python train.py --num_hidden_layers=11 --experts_per_token=2 --hidden_act="tanh_gelu" --router_score="sigmoid" --normalize_top_k=true --init_std_router=0.0191 --vocab_size=8192 --norm_eps=1e-05 --tie_word_embeddings=false --batch_tokens=[16384, 32768, 65536] --max_seq_len=512 --train_tokens=283500000 --dataset="wikipedia_en"
Below are experts of layer 6 (counted from 0) of a mixture-of-experts language model. Rows are named router (the router's row for the expert), up (a neuron's input weights, with its number), down (a neuron's output weights, with its number) and show model dimensions 160-319. Each number is 500 + 25 x the weight over its row's rms, rounded and kept within 0 to 999. Numbers have three digits each.
Before each expert's rows: "gets" lists some tokens that make up at least twice as much of what it gets as of all text; "comes after" lists some tokens at least twice as common just before its tokens as in all text. This comes from a sample of Wikipedia text that the model never trained on. Tokens count by the router's weight.

# expert 3
gets: "1", "2", " (", "p", " ", "0"
comes after: " (", ", ", "| ", "–", " ", " in "
router:510503475502527496489479473493517519553483524528507504516482501442478440519531496501511547472462473486497492540510479505509456522511497496525495505478487469460487462484491488489550525541488448539501495467512511493507520532483485516440531552497488510517502457490471460504497500474550488485532441535491478483518503504541495491478504518507480472495515482483491505468520478482511503517506449483563485486540504474551500460508526469472493506474486500499487484488530519500510486485496505
up5:480505524516514489494499493465494474531478476457449516494502505535516487495526501487487495490503532488498506503545506529471447504510532458522493491482480495494435510510472499507532461493537572523488433518501514497514511425516492487507481504531506502562525485474506497503470503499511506476510513467476526505496471513511511516482492501498488514516541525514576519459438502543476495505515476489520500447473508517492515481491516492491483473482490502505491457492506481476488501499479551
down5:515529496507491501516506491477460511513540517549497490512516537485497455473516511506508478487517493493478501510485503503508485485541478510500503534511534519529528520504530507462540500491474537487520512518486480528532446492537507470466526513528486453476493486535475513492462490500531490503461457542459513506452490505475459489450526497477514465503482497503513512516514501498525495490512478482506496557528517496545481527520511509482536464509499575474488438490481503498501527497490479
up6:525476527510505488479500505522477508490494538518541457509512480495526509485483544522497513542481476519527504509499464483488498533512470492496469494509503470518495510524544518493527477519498480487486473471481486513522468586512526458477506505462458496444471460439523516501510477495540519521494520511489519470527529512513489474460503537509518485508494446441476464509450542527519496490498479478502449490510461496520490499521507546500506453529497479509552462552511488502485493535502501
down6:533482451437467528532514467534506512500527495472464518493505504496476496524542513510505507525527551461510540508501486524511459471557539484525499526490493512502532507488508482515476546497511491486532552529494451529526510499513557517506478498497512464483458512437505507502466506481516538509523474469493489520473546476490513464511510519546526503508479533531509492500494532489510486523505525503462474547526512516502484471549513486457553521530477517461446549503493493490496462470474477
up7:504498516511529535456470480448495499521495510517547494528512547518508454523494493505521507498496497472467494514471478503499464504485562513512503510465508580503458559514518502547481509499501483464471522511534530510515477465496527482481499505514488526507513521490523515463493494509486481528542507492515494512469498513508533460450498491490490470495534479486499521462544477519512507541498528448499518471487551463549518541518507458490519526456499519491522540515507476529503471483479509
down7:490503498547488477484459461527530457529496534521551516516499521524499524464515486502493495455505463498442550452554485468485512531505505499456466520497513505472492494514520508510468515470509515497493489473509475446487495455495535505477499487498475487458496481473505494494547534482484477509454493471491500524502494507526530514529522481507488487525455490495499497500515490503525486503520475504471517459494484512485487513528509476510523508471532481551525523507500514523523490523517526
up8:471465499507504509484516449484525545481498529503509472545538521462501460541473488509503529515524537478496501527549492512514497496474522513526499528500474467449458461499479470527560514544492496516468520544468505474524472543483488541523544516541528473518539481464519489488496493486516511530507468527533474522477545582510471502516516552502474534515507492498464506498518506508502495504512487508500498499537497478514515472508492497496508524488498492488477510534546516533519525475446504
down8:483514498508518501458517442530547479523482488474525480526465489474519508485466519488488541536501500518479467522482500485504496471500495505500507534471495512467532458537474530478498476448481512516569455508500491482503525519514474493505451529495525485506455484490525480509492518512474505479565478487514521494511486478509517537483448533484525474518476508463507519520515495496501548522457537518477517482482466524516541515487499519498494486430511545505565521516481505522509471512487538
up9:513458485477515552480509501483537498458538483495489493534504588534526479543486519488492456541470531560474481516553499488530460505501495482524502525488537485528527449481474510478513478505472458513554516458519503526470475495493508530511510498519520507499471513477506491468513520467526519472509457515500409498528496494530502518510460511504506506526531477497491498503529494546490523520519488492505494509532478492477514498510483489479536504476546492513503500464512486500513502538489509
down9:485560480513481494527479471495500539518502498514517532510480488473509510477492544511486512475460501461525494524457465449527488527449530490510517493523517507490483502510516497506495519555467502491491493486497513480542456514438493485535519505509502492509462489555536503526505556561495487526494461501458538514501511504522492477531495472535501542466463490473538488529509500539504482518493517501503512477520540471532503497477488494548525489486503503516511514504498525501527502446475470
up10:491478489488512518514538524488504491501496532486503496521510496519449487496507441513501509513451495479498522521491502547530502519447529490503514496531490483455494539524506567472509542486511504456474482547520544529495485504528506525476536504483459508509462505515536496495565525496509498484490537523531516492483463522505499512501522519476495488513472488477533467511501509480461495485469525485539483493491487464443500457514461496474453514540511510485464525484486503468512526489516522
down10:474500498496465487500513515509464494475508466488475505466499510509504535496479517502472414511478525477489491485500509519479513495506458545484499464547485497466498493487566501467494464515526480496497521491520500483485555490509520546475473478531565488485479503502532502501497515504519498502516517486548491474503479489451497524491477529463469503482533543493466502497510524433545494527454542501506483501536513484459530484511516456496488519472522520496467495502490522498492502540447501
up11:486497513503523463505516484483486480522494503485548499475485491480489458540530496533524511477520490455493488514452515483474511537513498464467500507528476500493474483480528481519523517528464495506529541474489531530533493494489537472480529539529489529501532491466509474508498485494515498482488505510508511502463510485543494488540564554530471472531524458510475520505501495488542506521510514507489490505460489517513554449479493499487478474497514480470515511449487477554510550491514476
down11:526499538488478514525477514525465510499476491471523511486497543473538523493495488503514454526543474512518516522478492507490512449505500542496533546487485459512504533491526499547463489443486484500495489495511511506468511502501537520491509499483532469513476466525509475500490527508520508521510538491524549505543536491497489482491493496486505491527504524506485488506495466473495471520487511521462518469474526503476466539468485495496495502524501522490505460537523537483490481502481459
up12:533535499542466525501528500535499507492505539494479528464553557508477489483513465481497508483470460488509521557516504471499483480487480490521485468508508477456457455482508454502479517525517487491497500462529507481511464498552527535528510472567532514496496499468483501460492496530515522479555448476496498528522457512487466510510485515482477487468511478478487506487485525523550447541522494551534445518500509488475509510478482504506492460455481465490525499528496511510493506528475519
down12:546480493477486502498500470530485472518560529520470490513480493482483516549506534555478517494503493517480468517455464497528510526510491489513524475548485486490514476515499516510501522511490552549469509425497518496493544509491471510501500528495520502534484473554523471495498550498497451509509481537520471492496502492482498465474482483485517509507512522463482582499520502488500490457514525472523507485455534527490504439484486530465555488472466501524502490500482483504484518510533538

# expert 14
gets: " S", " B", " P", " C", " H", " R"
comes after: "\n", "\n\n", " | \"", "| ", "R", "C"
router:474503532506561482491477465513525447549537500504489529494538506530443499474477508492533498462533477476504529515543498466510503488542479486501515458478529474487478527474516534492514468514511489479486536474525492464463524518538510481501502509512503496492501466548534524491459513477537507507502486497475522503507506515517521488477448521523497515470502489520494516463487506522519494459475505521525516457519486483502471499515487487528499519494498571494493442520520523471488527496500456
up5:484520473484522531473519486490512491504503508517491520538480475464503455481434506489545473508489531499486518524524488478511492468559551487452507476562506468525472512498499496460463502543490522540432467513469486479505505510492522508545490549483491553466553479542513502500516478503478485528441492468499444473523498470523483505480532511489458426475507520497508455521498514536526491490512482479498524526500531527512504463498510533492491482503510518495473502510511461470522492516466501
down5:471511531481527502459545523518462469526498517488542479505512519520517508548538476546473517507524478510527466513442523485457506501501467513525468467516482554469533470538514468512558527469503504468493515462536516510511529480479469486503486516485528493523471543501494526496455464505502492494522456514450460481475504521495503522498443485464503543529506511493494523467500523525474489500521488462509532483487535458469452486466505498491530486499510524513474508506476501450503531502501542
up6:520463521509491479510502512535497458530449536497507521493522526493438486500514481441501497506510544508494468489494476504508512504436543526431496483516532496487498493486518509512525504472488510489514487482501490497489497509428500517532476503442487459539518500536454504507502462453531505530491492516464508506536491499521528475526472510515514504506468526504433560489495450500511545514484471451499512529442528485531518500543458457481508526479544495520512519513481508498507467480448477
down6:523488471505496512521483493447487520417488501493534486485520520450519479484545521491508495506478470481479507469480518526510529484510498466454551442520495551539525506523480528507446473543497519467498454506484525479479467547513476516511519480459456491509476529449499530502509480509508489541516474506525530537503513499490494473533544497494472525504478529514496513461503510497513465513512495485492498482514488462499451526534491488463544515513465468537463505517475481499493515484515501
up7:511540521508532501516466484490518500497471513498534475460482520502501541513480505522544472506501453552506514531518521480558494543530482507500484506490494481499500473475517488510494479487499515535464475535514511430513517503510508461522490499497511484504546517526519475493495522499503520485487472527482474527485497533501484521477490475518497438478521516510506497524497485482558497512503546535524486508505423505482521507521510489460509478446490492469501486534517517515488501541482525
down7:487523491494477552508505495476492490505503527523452468549474484497541509484500534474494511500507500430545532503477478494503515482496503518479531471474499480467504483464471477517502535450550461533510531499534511517504517462457483515501508517494498470456488491524511538528493468468521490488521500481489508510521539534443497484477530493501555471482493511494545484485512500515482486456499526472490484498536486473523510546490514497510541457487472533503477489498500508542443529523513470
up8:488456507489517506492489535494497543514524543499508519502480513550466526548487513454516472503471539511562481505516507516480502506498502495503471558525487508457498529512500510528494486442513510504479518515511514500558496546489495536451535492525523497517542480536530479524487459446496530511475507521483461518523502511536515533509496524532461476490500481497495496481490514504511525499518480485505482453483485528513497485533500505497516486473465455462574512495557488506484500454497453
down8:499488488487518505504492510477483487502491472514488519484539551522462537536517530512489497506529487463482506552548495471501532517536559482461536497501481478461496538513465515492481508524482500457506510530471513525508497457517480475501487536485506532492481496516471570469512489515520484495511524446503493518506501532464537516468477450434517543487495483502468532507501505480525534507440514492501513515494510527511515509517511558521461513504508500533462468483512518460556520482506407
up9:461517485470519501532500489506464447503523488494538440521509558532522522479513492493511470504471502510439527500517522497499460493513523533539464546441489506478508473490486494523466439464500483516501540473474490483484463523493539528506487499557500498517522518525545484538558501534486549473445507514492449477526520511472564526482477497508494459509477471520501479497517485515503550475523499532475494492538489489459530527510487524537576498462487484472507502467501472462478473479480530
down9:505475569496509504530451482474508489515500490510485490470522524441458481500488478517444497507517542499514534488519480496515551477498465477497495509482491485485483510505561501504529530481520473508511508478485524477486515495520497552500485470443516507530499510537507464473493495513506495520487471489484542535509534488509529475516491513509497508515465459474476433506532510490522492541465489535506554473521446477516497503469498550505571476496499454526514500493496491484463472510536502
up10:515478484489468501460512515471521497493467494528528487509514523493490496458487534500512506505483538517495496541504560520495545471516483479481529536488523458460502553509485508526516452497528466485492491506475477509500528490503493500498477488493512542517468497508519513504546517507461503505490531472464518514503482530460495498484510506500479527511495453450441509473484491479520495537472472520517500530481481552459548488498533497499479477526523516516494474528477490524470473520476480
down10:485546478490492469489526523490487492486505558495495514501478539497518482461532458479458472536508537469515493543515457507466512502485516459476518513524503480489457497441549482518482499486484528489505541511525549486457471484517459514476499475511519456464513487512498528459456524476504519503487523460457497462508517513459529504524463536560494577497489500465482543516479508473475521495488509495498522530511507490475525514451486521524504485494504517448536518527525487497504522518501520
up11:551518538513477504470497503518518534542444506498482520547520499479495523506482506500468514484539540475491502495527514539510493509538475516505480511488504500510446512439493526517505513479496443518524482495538488487488523496484461559506500501498493474498524531498501540471455508493467500489558481524511507488520488529474470516508516509499461479468523488521508474479469477539528443508484471541512454507533489482542514476510477505463436525468481523490494510485499498566468526514478471
down11:516498496542515510498478509481534470477469472542485512525487492462502541458525485515528532514496526516501492508505539494513531514477513479463480509542508506506506510487479479494469460469510509529476507469511490514489487485488494488537512530474531539483455525434463464531508518501505519489495490450513517491519493478514513482461504490469568511490505481506522521482506487512524483480519474522488451460429526488566521509532536524515474535446493530527517486484522496497525504503486532
up12:556517484474473536462464484501482439481514498497503474533486516501499513487490506480529504475491520483497493498491503486505525499522493467490510471518516509520511449513485516535511477553489502526482517463517480511526535463503499510475459519480455549526504477470531502549492468493501479483529503490485504495521508518497520524474563486506473531474496505522460490492502541533475513550500511489484529426497551478479475533507543524498529511430536486467466503501508532550498529510489503
down12:459454496489487473508524488535519508516507472517507493487514462493480481497504512545506529517482438511548514497500509476490507478502529554475500535518523541488515540493508515516528492476516486485494498455465476518531525492529503517536508490500533566501478494524454519491495526520557478485540532514472513541496477479507480521476533477462519500520476498491519493502455475528521491559508468456481527522521526525508518473485511530539541489476483515496441443481461514502498452458509513

# expert 11
gets: "-", "–", "/", " ", "ive", "018"
comes after: "2", "1", " in", "8", " U.", "f"
router:494506492493530442553454496521510459501523507488544531509504498507506499486475545494542508454512476472517523525507515474502528483479522503474504498492481490490486486467510493497510466548497467528484514520466486454522490537561507491561525515520510466469550528473510526522481536504487536521508500473528547491533494482457494432492466492511520477500470455520546517500470513455530515493504506550542493508491502476488481533512524469507485525506491488523518438469501513512499482453480481
up5:529480456509515474550515468488481516535502525479515508493513497519512504527494463462533455452534559478472512486495495479492519465546525519495499446565446497489496525515481530490488481500507495514460462497497538462540516528521497513508495497483518461475538500497502520504516558526490516500511528530511509495529516530514463471467498470514485522493470515505484555534497501502480492443461479511506499466538496504497499515483476465502504479496482514483466520510533475498484512502512489
down5:497543525479486504490485538501437483508507481468481508456518472518420500493531516495494502493503531467526510556510534547512487550494525466487465522539508511487521490503538478507552502482471501489507489534500491473491546508511530469517510490487478479478497455472472513518497513452501469510499543460517482511501486534514509497518527520486518497501513506536511463509546522476557445488509509449462471515533515464484516520463498497482522485540501527483511499508479486526517486483476455
up6:552471454508539531475495499527538498510502461473486561535497538498512497534480487522499512474529526538528451505513449489494499480504506480454511528540449514526538451545513507510500479519504507513515499559471475486488520511493505500484510497508496536479520526474496523496478511520478524512492479571505505502480517528486474507465528469469499514485502508519496489495488521506505554521528482510516461481537467503438508472509497504510504582492518457505501499486484514512458501443520480
down6:469501553470470476513517492553526491486501527518491498527519544542529554493438471500496529521482493471511475461512506475488500451522522500494489471468539456530499456505525476472522493498514523505523498497563499512483482544490529483476489513499497496488485474480519439479505495522490499464497520506498501471516488522458523523513461542506500447441501497490515516482515504500510503483544517464506516492495513539505481489457474509494485519513482462514506498492503507521494533493488532
up7:524472505504506538465475492464487469462479477492541453480491502446476451522493499499462529500511471477456518493536505499527481494517489528518558485526463507499551492496520470500512520537487465511507517519485532524523500457519475522528514488514502465493531499508496497491512505456500523505505486485540510483489535542543479501523488507486529512497502511510497498497535529478527502477498500483547481496522488551494507523541516467516456497450524465540491470526458570528484481479493493
down7:502480487505454464549521513505492476442526485515482513459504516460496492492485484530515492524540488482481520507480497516501512526531491484478517532457496485474519504484466482493535521474493509460489586484503521511534449493468457525482517438514492560485509540521503543521519495483509477513470461481537514536496533502504535481502518494503548481493488518503497531497519478543475463529472528530456527493487486529460497465554523506483477505507527515486483514482518500459531489487516503
up8:484522507467513499513538462482518555518519478505497447478489475511469501489460488503499466526500548465519470507533495467515503518508451443523503515510537470516518484482499509459530499528469531488497535484512513474493473466485489494528507503515496487527527488471490529488533512500495493527456508486476529464508469485459479527504471475488524493506502464503520492530501540460502488492465521503515487507505458495526478567511511534479488501453497486480459519513501492512501473480494508
down8:549500516477464541528484530496473534485487486492521553498502501511508475509498471523446523512504486510488509510456522549530494464473465529509514510493563548514531474498488469514492466439496522544517452504502530509476480527492511547507496496469552509493526515514476438508436463498484464452448515522542473535513512511539459494505523514450516500472501498467484480489489482505487527514523435467487538519478547488471489511498462501475485537514476506518537509511492493512456499525467515
up9:472508483504522502521453487514497541504516504474495478499491526489526505508497557523469515497528453485473507495537509517498502540467513522494503544492506491447482499469494539522489525471481502507549477498495511479501518522503508555551469486523502495512493485508495502501472512541510517471542511475476504496528511468488497508508521515524521474494482507455491488476541536545504541481480529509522473470503463495484451532553581486490466490472489487547479492495528478480500479495494493
down9:489445549474495509445548523485555523497525482501505505507492469519506472489533468491540514501452522474542517548530494474491501449504464463526459446513456502489536481535475481487517482465490520528454515493478481480501507511498496535495538466517519547529526498491503490527492525514454480526496534494516490499504511532491510492499519494484523513508493547512508526499481477490516526475488493500493514494480458488506484530491495519536443511512474566514452482484494536532480469467489496
up10:487476526518501497564505444497474486502518524502508474476444501534523457488470501473531531492540535498524522565492536466532512451482499521499499512480524558503497488452489493507524446517535513520491496477507476541498497529494551501500522513485488484419501491485466480514500488527509487508531511541498486478525516503483470507515456531478489454473491496464500526476523506498508515508543532518483451479491495453520495488459482502530473561500477489540547470477503502516479524524498532
down10:499502468481504459495465480505532472535554514525464487464468451446515533487470536514513489516441495495493500499540467450482518504510503476478500488502522508507492483458575498473471522535512477466427493503523511482482497523455489521488477487498481490482513494505476523470516531489508507517471494490577482553487460496518456530499539489448478476513539548498496502532477498478514487482467544478505491478521492539520491492529483528487512499466519518537506459512520508503453553508504521
up11:469493517487484495536527458546508479502492470484481485520491507504492477456515504499497506474505509512538495478494548516496454488511512555513498518473509516494515473458504498479513487532500467489440487501531510459463455531474499502511510510485513477536508473440494478482501501525495507519516508517497520474465508559509440479513523462537455502489511513498496497514493541460542530488474449558502484551512501494500490575505508488481502478504503511530512497503498490500597541532491495
down11:491513495522518502549469460491511513493493507456523537526495477488549513514492533502470489518527513557537512495520522471479527541461516515470463495544530475521485487501499512492463485529476502514479549516478505453503482511501477514475514457536479515463515492502479503488490502516539495524469508475484512508526458525526534534482484525542531515472481517492466506514537529510500524479477507479523512467488510525486502511495485492464542481475518521557510448490463521513506472490534486
up12:452545490492528495490502463527501502490458478501514452496467514510502514534514517494542508505475491517533478526530530480494476532462495518510520493472465545467479470493497508528500477560462512512500507504504490451492528514483552503521478516533516502461468531507500526489487499519544551505469507494505509501515479506472482478518511493462524519492558472522520461485529530478471510456473528483495490521478456506479468529540476497511524570462547464526505480510511496488532441509523479
down12:508491497535504536470478524484521497458521446502472475506491521473538503486501471524479498486474458474542504494473486540459466485514499541445473484490491490516493543489507465479526517497511487503492505489439535514530469476495452502475508496540502451512512444506494522500496450489520504513538500513534507480462487506502491530454474486527456505539499535497462470483466483489482487512508475513483493479530539501538512510462496502524569455515473556500526526533464518535449543513501509

# expert 15
gets: "\n", "| ", "y", " I", " Al", " \""
comes after: " |", "\n", ")", " |  |", "a", ":"
router:499475451504514491506536460487529505550514552485505544528518518496511533499476503492492541487524473478514533530519497546520537511532516473489499523474504454469472539502546485537503507547491498497487508461515489494492492513489510524483513552490468519516485497507476427541496518492467512520539506507454478496548494468479504493501510498492462521473497466506521518513519507462519505514513523519546529497531513494489458528492459494522457496508487530472501440501504460503526480532520479
up5:539478526508484481494504495516538520505518576514484514489471511510481484489460462536528520480525444452525531479509524520515488455503489475552489482487493492496510518541533480511469527486494498466489550497528508492524496497504532486481458518491490516467470463520506517501481510505473518535531517520511520518468521548552444508484477480534501501464507453462500514474503503500531493467540490481475478516450464522520505485478514506511473495539518478516523508511502469552508480493519493
down5:490506491477513496470489489527490533534507514496453521431440552528482508478474482527514508483512494497533498468477474461464529492495482455488559469530528497474527478489450463514490490506502504528470469509481492482539484463487508489480531486487499483516513496515551470503527466484508524526475518466525469504502531467463522515503508486495563509496506529485486506521494489473479483500522545562477510474521499524510492490544490498461532506498487501507506480537461508471452543494505488
up6:471542483537501470524490461482522525531525533481460509510537481519520463526510514542515496472522518498478501498500508504492456439510556490507516545494466516498466535542478496472478486479490499499476494509483466542524516519501494485524496502517499499494506513512506459532514501486498535488453499507472485477513477496524521570516482471524479490500496435471508480464496535508512462480524531499477499454511518416515472471494456541514482542496532480538488511478519498513488518507531515
down6:490479482493519519494512508531439509542486497523528479477506447534469475551524507513461461569512498524501472512446474497486480489468509507501501516568518514502541471513492518522486482519514486519486494462476489485493485500518504500461527481451466521452487500524507513532475488513488506487506504424450504493503472455501480475556527488506485496474475465494498493506542497508522527512505525490538531526489499478508480483491511485477533486448545500487474521488522498495509513529545523
up7:485508475517522505484492472497537472512479494499515479503522516497443484507450488543505570500503473488496560537474540472510514524499553523502500483479500466517517496515485485463458505504511483487465513505463496497529496512485525497569490493466457516498474501513524495476514518526508528512514473540501518525508509468473457499492461456494476466518495485463493482511499489517509515502484542486548523520476511497472522527516532500494522528477511499508489473518502477489533504461467524
down7:448473489473521444495516515488498488506438481488468520523536494490500491549501470498484513511497511522480486467513496501500496519507534532513525468531498515528524504485495502522501508438477500478503460492473501530492472523512513489516522542441534500499504478518489494506513508455478480497501504473466480492498513489494517503543464494476458486547512520505524491519481475525486469497502512516540502480505526452477456528483480508485497552474497510465474499496495570509505491507463486
up8:439487514495486511525517480497529516528535546484496500461491475514484487498459475528507518497479553468526529528511487562537480519498452466490466477509477533444517462483504478484472494574518473448478540470499497521468507503533504520490445462531481505490503501488506477529538474523506494493462520503476486477530502466505521523497507571493488509527492480461507519466511496486487494530539517536558519432498504504512481522512548511526504514474501501506556494470512501556487485511529523
down8:485521483492481524499487485424466507553477505424494517502473502553516508503463539521538496444496509510482483526499505546541473491502481482524527501495500469493487490522481486498490483513535480467534538543547509525533509476504493471478471538509512490498539466473509469495478474506520488513427511514521506504497476490520465495482496491440499488546530485487452542501483538534525502495494511535456479484473557519494525509482511477467486519510508463487503512531497478487458489472474557
up9:519469503492475535470537443461513470513488523482534482476491471502472517524490483504485544521503516508462536493494486467528489483518506433509465493468496492483490476520525470496548495479469518560493488487535509507514487492521550516515508498475502508530501456504532504593512467449473519495478510504488521532493528469486542524485506513487439516497504513448470489491502507478499501497523513484503489522469515491495521517440471476512467494475519503528507502484486493505515483503486481
down9:465490520491513513478530501454492492505492534444526546509469500486511492532518514482460505522542450548495483514512497489508487497488498492531464480496481475480505510495477494527512490451498512486471509526491522525551499504514434462542494513528476514496520517496481534463515524556504499450484473553443505507518447473514535513519551484497520517500495482496524514449472480479491522513441498546518509518529500510513519472520497549466524525451510493515523514520508478509528526513503532
up10:507497492510513485496482553502500525489442526499487518526500487522502493525521520473495508456496515473467505509544478498490510527476474465479494519517428480489495485480511477487537477491482552485485471470528489507503493478484466505444498537487481483453524513466509536521518489447470518525473515539504480514518463494493439487514469488555505519473542527539555521507523531530509543476488526527524495547531544491500500471494470492531490503534494498469502505537497479458500467499519506
down10:498496461519492513519493511495529533452492509506469517481515508505518444508482472521471508526513531488486566547497475504488497504506519525573499518524491534478473491465475529503473548484459495490502507499505478471493465485471522504496485470469482544514488478499523502477504506491546485494512516539488521501486524513482504517512525501494499520474541493496486484506465485556480498529487502544488508550495528487491494525494534496507490470518494525519478518483485513487466497466513499
up11:513458493493530497543535517467488500503522519541501482500520510484477480498466516459463485453512524501513490544513533474541510487496487472485446476477512487493454530470502505502500500516501504484474489496562511474492520530493473491507481506490490499482440520493461475532508518517483485498467510508520510532503526493473538485496484494526466507433512450487513489470516517521510487473520505520534516482494497514466457526495475470494497465512458511485526497488486504485491528448515526
down11:479490514506502514496512541539536471530472511476466512496526445530458474529572488493473497510456512502536507502491471487484531487513487491536494528525483500455536475522505488511500523533473505490519474457480534493511513489513487488526492475507494543509487490514511502494493511519519459476557501502493473517479485500530484494503520508515561535460463510506515486478502480522482460468502499509475462514482467456479554491503493490522488512519486480499522520529464473522478466493515458
up12:491477468470471546511532498467547468515454502504458509523503537502459489498493459532537532514483521492491514483487533527519507466528496491526492487506499517527482498507512520493481491505511490496490498506499503515492487515493491469511480495528443533508543522500487458508509480517463508549500504479473523470517484503510512552514523507540497510466470526502510469494522489489497495527484489466518519483499491494484475430489469520525485499468564534485489494496511482507511503498503486
down12:491512513502515522478518483430546478517530503472503477449516509507539521483516484462550540515507476542512505451489512505517474483476495493515472509508473494528469489454493462523500453477536473492559474499507499525470472486522513518471490493512549493517508492498522496493523525531531523543515518484440457462498486493495515545483503472487509486477448516500510534577461493408494481492520505478499534507506485495474503508500471533476519488502497533538529486553506514503484503480519483

# expert 12
gets: "0", "3", "est", " a", "8", "6"
comes after: " | ", ".", "–", "; ", ",", ":"
router:525493481476558471526508496510514480556501542519519478542515512483469493493508508459509498482554472487478507491517512449537515475558474479503506470495498500488475503520500490516521507537522472513484507492477484486452511532536460520487485511511482453489470464547483469477502522501532515572525428469498471460488456519445516456495506510533497471486473497526508549489477546510480470521488493524501511502480496479513472523516502501519501533469455511538509486493504527503488523486501511
up5:506504520477458526490533493547478477491511502481521486496531517497535504529487499476479492470538496508515512518483524480511508519484524512508504499490478525499463461469494502471505474524456482561478504526558529488449508502554487475518497514507475499512518489461519483516472457513493530538492457500470517451505504482476518496497514512522483490499488498504530512511535499520523534505462506527531516475487516497524507521493540461468477502445502505515511518470485492530476520513521479
down5:495551506507493456489480504504505499486517494483540517489481488490501498485504556571500496528498545478481496512480457512509532542510526503470512515506521507505500521500512448518492530459520508496501505540481490506526500468476524512476550462538494487508495534463468437484524464496492519489484478503465515484521532483481468478512497460492504522473538509518492467496468469483497509516506442514472529506463505469558537518524479529505562483479482475504511550494472489509534496522502449
up6:528480527479536470503493528510445486532488499466463528491514540486467483510535519485482504476515495485496501488520500518512526526510524465474475499488471463500495485470490519511517512494514529574492470496473484474479520511444539535477482521524497482503522484498476472542499500458503486485503498506509518480553431503479487493539513489502499503501492512514524510536510499554504498490488498499511490464466510497491497510497498501510492459513469501524533469453499457525496475488532451
down6:477520465483477529473493504514440513464516499526456502465501497445480455505500485501508547481461508478486499523500481485480507488464505564547481484500459499481497478541502511527529528491479509507495461511524494480483478483524506559512505499519525512495512500493520487495507476549489509491518492463485497445495470498469505474507454525516488527517541474473499544504510502574431500500531496532495517507517555508457507487517481490515528524519482495499505517457477503506482486530497543
up7:504456506502557542515487519525523507544548505519519543474466491492473507477505474482466444513457477543529538519490504526494504498550485467513503425468491471471476483513522474475520472500506538478517472486505467473529497515540494546482500478484505543518485480466489479529486499501501486525497515492517484486479501515541518510528520491463467457522483480494492484497502521523507541498493503522510476497526481479522516448524501534497476504479499480526525536490501484533537513492481510
down7:527514516504473553463446474511437499474480512432536526537470531474501518505508489479479511559540492494495477496545511530536486507508564499498488493519543495465566490520502480518499481470484539473482508504518499492520491510507532469509492510515514498505496502510464500476505496488477510540518518498441491477491499516493495496486537506476522517510497470528533515490539554527479495474486461499465514522509510506460507473497525498503532525519498446499428515480500507495507480510450513
up8:417494446497530481486501461521559539519512462489482509485490515451484524486481511489483495555479499493539492539493485478523545548504468449449518589465463507451471468543507471510490489505528504477489465494505487478507522498511551536486483467479517517456477487484484440512515463464515473510495494529525475487490490517497498489513480510467505502470524512487478475518506540536499503453543520474545505447500521484500476491507513525538506482486523473525503508480537492509475477514501485
down8:485499530518477471479520527503480492501455511455516482537488548534485513470485510511505516510521524529499533545493488468532487482530518489489479516527532518535507517459521508474492469520537557465509501492492463503527465499529516467488495528503462487482494516474511499497452531477518540491461530522510504464477477490469550447497502482530514506468505480504514481478502502489494471522472433474506514530492525474468514545480488481489519478527495529525527509515471492525501547529496542
up9:491480502456529526475461536522503510484508508494525525508497493512528467510473470499477460524479504466525529488500516440557507477510480474524512471487510559521499527522453476503522471524567529500514520460465500522475484485473499508446490480500497511530457520498498465487479509470510504543512512508491493502524484476522497531527491515480507505520501500530492511524487492490507475491475478547482513480505471509530464518509520519507465536476510523494534491472466488530505510488508487
down9:462524518496470512520487481515495488484502498533472506474458484559516506497496496453562484516514496506531519523487488472506476529517504517472473515463511477518526486501512510494504483486496501526489506521498471491507494505506480539487467506502518509489469500539512467538502505470468453491509499544487472484482482493509467505518475518467439483457477500527492450526463523519505529468463512456508501505494489486538540436515468503521526535478519516510501508472503507493526492529486514
up10:493496520511506501474518519498489527511500492529485501576482497481494517487494506492542498501483549500496501537477479441465506496504498469484544547533502506552454475470519564570504477495498451485508546505494518503512493501478481536495559452485486531514489483477473495541483475473514474470488493537495463481517481506516501528497561484486463522476512558526497504503515491521484509508482510518500475515478516536505477467505474500508500511480516527490512504529541499495491512447538488
down10:538498493518437484458473499500488467488483510493504507527483479480478505539514467459519494531449516466501526420507523497529524485475492505530508557488460468481501492516485522491517457507525487487504543486496502470500501524513535508506510492517494487505478505487517517536475522510510500508520531469473473490499516521454465506520538495461477476456481521535463456517528484535478483535558517496512484457475511491520452489544504485548511519473495510492533516533452493475526492507453520
up11:444468554498507455499464487492524537528508480508526526526486478495485505462457484499504543523537526483520473492490528497506520536512491511483509493513481504485501498505499495439535573540535534461487478501475498459503493474480515551529459437511451451479462440470477481472508532494503567488508487513522480479487487532533506523497498515501427500526463526522488479476443504492512452516516488521512496501488528482508479572515470499541496495503449523516502470498509495517459441504505479
down11:499492468449468472495550516501467494510501486521474519527504497487487500462517480475497490542517521493538489504501492474510497540507496443470500499508519475504455542491559499514506462511455481504541536473501482522504500502539519470510528477483498474438479524490491524522524459519477518506474495486485507523496505443514492529475478473518502518513507411548448469508495518499498519452512555465450510472410518497466477460515514522502522474478525522497479476504499496474479526498512456
up12:513519486520540506556429484523551514476538517494509464535511536508516495512522516509530479480461522504486486489491494473488495512509547482493501534495501490502438548469514508510513515488516494523521516505449481479508523537487513476505451477527503481495511496502551497501491492491463482515544468457522490477498468491527499461483501485507480524495525493492517508509472557523521533512498530492537470514475510510540517517502521476491511502484525518507499505501519516491468533500473491
down12:477528548481513532471519487556548471470480520481483515495493451491497535482504499547463545497496499497512515501470480519541469454510494534548471515468503519469492499440542482509456509532498465536455513490507502494486516481530497470550507512532496537518522521484485492531502484456473463458516509495470525463512496523478464536515490512495513527489486495503502481467502482510474522513545549488476497512513506503528518497500449476480455480521521476487501483498486515489494463484456533